config = dict(
    n_layer=13,
    experts_per_token=4,
    d_shared_expert=192,
    router_score='sigmoid',
    n_groups=4,
    init_std_router=0.0104,
    lr_router=0.000551,
    n_head=3,
    head_dim=128,
    rope_base=10000.0,
    init_std_down=0.0,
    lr=0.00321,
    beta2=0.99,
    doc_mask=True,
)
Below are experts of layer 7 (counted from 0) of a mixture-of-experts language model. Rows are named router (the router's row for the expert), gate (a neuron's input weights, with its number), up (a neuron's input weights, with its number), down (a neuron's output weights, with its number) and show model dimensions 320-383. Each number is 500 + 50 x the weight over its row's rms, rounded and kept within 0 to 999. Numbers have three digits each.
Before each expert's rows: a language model's description of what the expert responds to. This comes from a sample of Wikipedia text that the model never trained on.

# expert 9
It responds to: Sports and census tables
router:434508462538504528598453507495506434574558546463510491504507490444599545416459525457463465541547436450442463508492467392490493524492490406519537522536508501574446299559454531520460476539573498
gate0:498482390555513491367533467560519478475577542548507503591441465484482540411507487438549474584619597481583471530465541439442574483470536511577477583539516525550484441421467497521437476515571485
up0:506474442549499528413520481556504485459616533530510483623503489483486525435510474424531491545657562521605531503495523455454570518476526525567457571500501531552485423457459491523409439508549465
down0:570515492508581497556503523533595465551436592551560506576418510491451486516441455525519546446457446561423503571494518498504572544450571481433496590471560581450451378538481477474450491527511504
gate1:413532459497543645469460434476443514531540496547463501440488487499475463520489472431535538582525459390518486523422498450493476450558480453586478496496480476568483406416442455486546507510556515
up1:386540442518552605477500419433407498515550508522460502409465505502455459498461437439527548563491497413548480545439474484527475450576519464505467518529501509593484450424456477509572530525598507
down1:546566420529456576402434497521592520499572484474515481506528570465377545474512456473499595550436451448526544560591588532534449581538489524570486382418427478425424536515546538542570555522428516
gate2:445550588522439449515503520556504503532504544493454480429455439507498558519554558451556520565516416436482527509480484497488554480447436488504402549487522554517610544474418575526430440517517495
up2:522507418469566531491488487477498510475496457484543497531542553520497442476462438532415494441498551535531450477524523520504452520530593508475597492480492474488379473519554421511592549447471495
down2:489496536449424540507538548539411450643426429438562438471427464549468478521461491503588455503555385524539583425467556534508522502559478545564498452479427462600598533493532496504520467536477507
gate3:493544454498561488477379461517508467515441494478525523502489540542568446577491465477504492496463535539400469477476599462574544485481433486525546451545508409548446493509488409576560494477474551
up3:475532464586584455520432461488497505501468539471518530503485476561491445577471446497513507474477527498431536389483582467561603514508431505540569413515482468563415583463524403554513507527476591
down3:463501617461582444484547520501444618434471431451451615527409532496544514546495473555499512423544567435472562553528489550573500526479480530438431405492492523542560543504591416540526523572527521
gate4:505537480524579400496494431509495605463555468473506473565497480525563445599546563572511485461500490510462513467592515584443517481434511511515399574422448493492486489476425521440492562479538420
up4:526461490427473611513438536466510403553426498514490513365476531484477502396503445388519487527491505480506439526411522445572470501505504491506605440537551473518516490519595485574477427497462597
down4:492519405507573482404530503456493567482528494496478518498499453441414521545500501492402467509440479447513485412531541494598575470541482559497556625554548499540518507544592457468538538651494564
gate5:595473455493494555465558453509524457536561523421471521478457514412526556484519540525448499522594443507469378523560515493452484472481413507568484534565473459559611467572452537484504444498538494
up5:579464446524476568474565452508509446535546511401470540466468515427525549505521547524457501549588453522454407494563506477478487509482421515530473520559490453551622478596422520468495441482568494
down5:517589501479441527530504551562484453458448510442527519531471500500390529536451467461524530440494453550542601475544526532478463481558443443441483522448474419462501505462485536526482593435439549
gate6:577519476462474477445465470496449508488487548493516448529478482489521516539562485524466501462598517548460460515496476494482512406456522513521519493639455548534465382549494529569554640512523465
up6:556535500452471456459465508494427520493484565502500461518493465509486568525530448527473536422632528544461505534515457492510555440475491551520468508606459561547486414517520531578559617513520461
down6:568517520527413465483503494423465539504490460480517403508540666495524575514448489445592447518489488531456481539521461457444511656505501477503537548366502496437447552500446520452466524508536546
gate7:475533519422549519572453482450497463619458463488506431518476471478469598513516461509472488559543509538485473553494456446525454510546553460494519521548407504430437510549484498474489494559575453
up7:434514570492560501629467478445506521602539515586514403541511473520478573546504410483485465450532469518459497476512477569519475529537539429438538447493520456458396493533559487585514462497517459
down7:467468449504487371446516417417485556539473525464505440406531539523607437482487451447546457466515508460540453549421539550504564441451641544519498450452509481433570551563561471541479465461534582
gate8:488535484475507499443495521452497500483467432500576494597448445439532541486491492533472503647466468481548595472355470365491512508471453554451498589509495519493547504553429548510590530491575512
up8:473500536466494484509491504492453504525469443515566481600480441444504568477486428540479529621482450477561611502316447374488494531499466513461491552539506551501523438546449544513526548464599497
down8:466434386442515448531515553482459557422442392437494482346487480516490490490455528558517526485566476572398523555401487493535525516523487557485414515553623542423450534506475518456507526530480662
gate9:460516467547499501454560494493504512574508516519551507527498493627505523530481644490486476456477465505529450477512516403518443505499609520571478536557588452513449463492438463581407449520466465
up9:551464511508503507552482509524513485446446524482456494493513483362490481465535336520516482555560547481458529502466475594485549490514393492450520484456433543492557519509568512422590528506505507
down9:482484580504485468433577479553578423555389585492430480500487528530490528529542478532602428519534481478505516456530472491515509603516446468441565482541479636613530512506531481521429517467498560
gate10:536432382552429546561476485485543507469578457473566450422508497459546515554509577509536506522548518502503520474537562434451501416473521459554597500453600460550556421510549550471470515571601467
up10:541450373553400536558503508479538477466547460480577440440521476446544545549506588496527529535530541513467542455521537471465513445488504509541598494461590478552557442499546552460502512553618465
down10:475449415535511511498520557466537517526512542481477512516480540458464533474460554504529560597472520434530593462491521543489504454422550476512516506572410382476503496570557460565506476495568501
gate11:437519454358529444442487504598507484480514488424414471467528441476487524527496431499518507474479572496529511442380515545489474408528455416457530540574499530485495494494551457524577571509514533
up11:554461546639474553562524494406486528524501542592573517562444551557517502494513560507489479549523437526474478557618520462508526585445542577533474458425481449515508496516425529482446448490478483
down11:557457472538501587495595510479498453491500543589564447565475547417496511501501565446547339505492570474495579523500504527444558493469509516456540504526514542478505497522475450482492534434564448
gate12:471506526481422500509396539488538377462504484514498519443487443491582441492532454532471459575517451507520493486467452404480552477426494464538549415555456555530391446565412588428506428442569589
up12:552497499519567522491551430495499644564511493515507487572543521518484525482518534477531485432479537477481482479493555553485440515552471522493522602465578463475543559436598433565463552535440446
down12:477489516485425467541494500457504566542439592512458564530471415520478587484455601480502454500423536471508410523432535440567596483507540501575499607579557487479444445481605570589444500584497537
gate13:521489537501531495493515430586473466548551513489538503490423515558530535431536532532490503485544405501462553519579531461464529615434549473516493499486432435453531482523482452529430546435489509
up13:466518468462439534508522541472498570427400471542455584532599474394452512565470424478495484509519561504586370566411439593503513406534446535502467547499473550484528523527550571469610500551534430
down13:456466566596512469434464573510577550505582483410425505520616482422521474537498500468541522488455424522424598456509505501447450611432507505532382539514552538464538504547504476515501495417594489
gate14:420538518510512427540514609555554450457536495493457550505525520352475485442480558545503530540506469494405582571517516521459498539501505568574440453571444493641499483421457614450574548496529510
up14:508519545509538514490471530548488540409454581460562505610505516524506480499492476452486441512577514442565519463536537413450549508537614432471468494527385468494522498570551558558475453473550497
down14:432432484446447568489473533536510494505573511530551500497502595447569485476511563380608505570583447483561506443545439506525473586446533412450406550523444457541567510569424475456515543490352479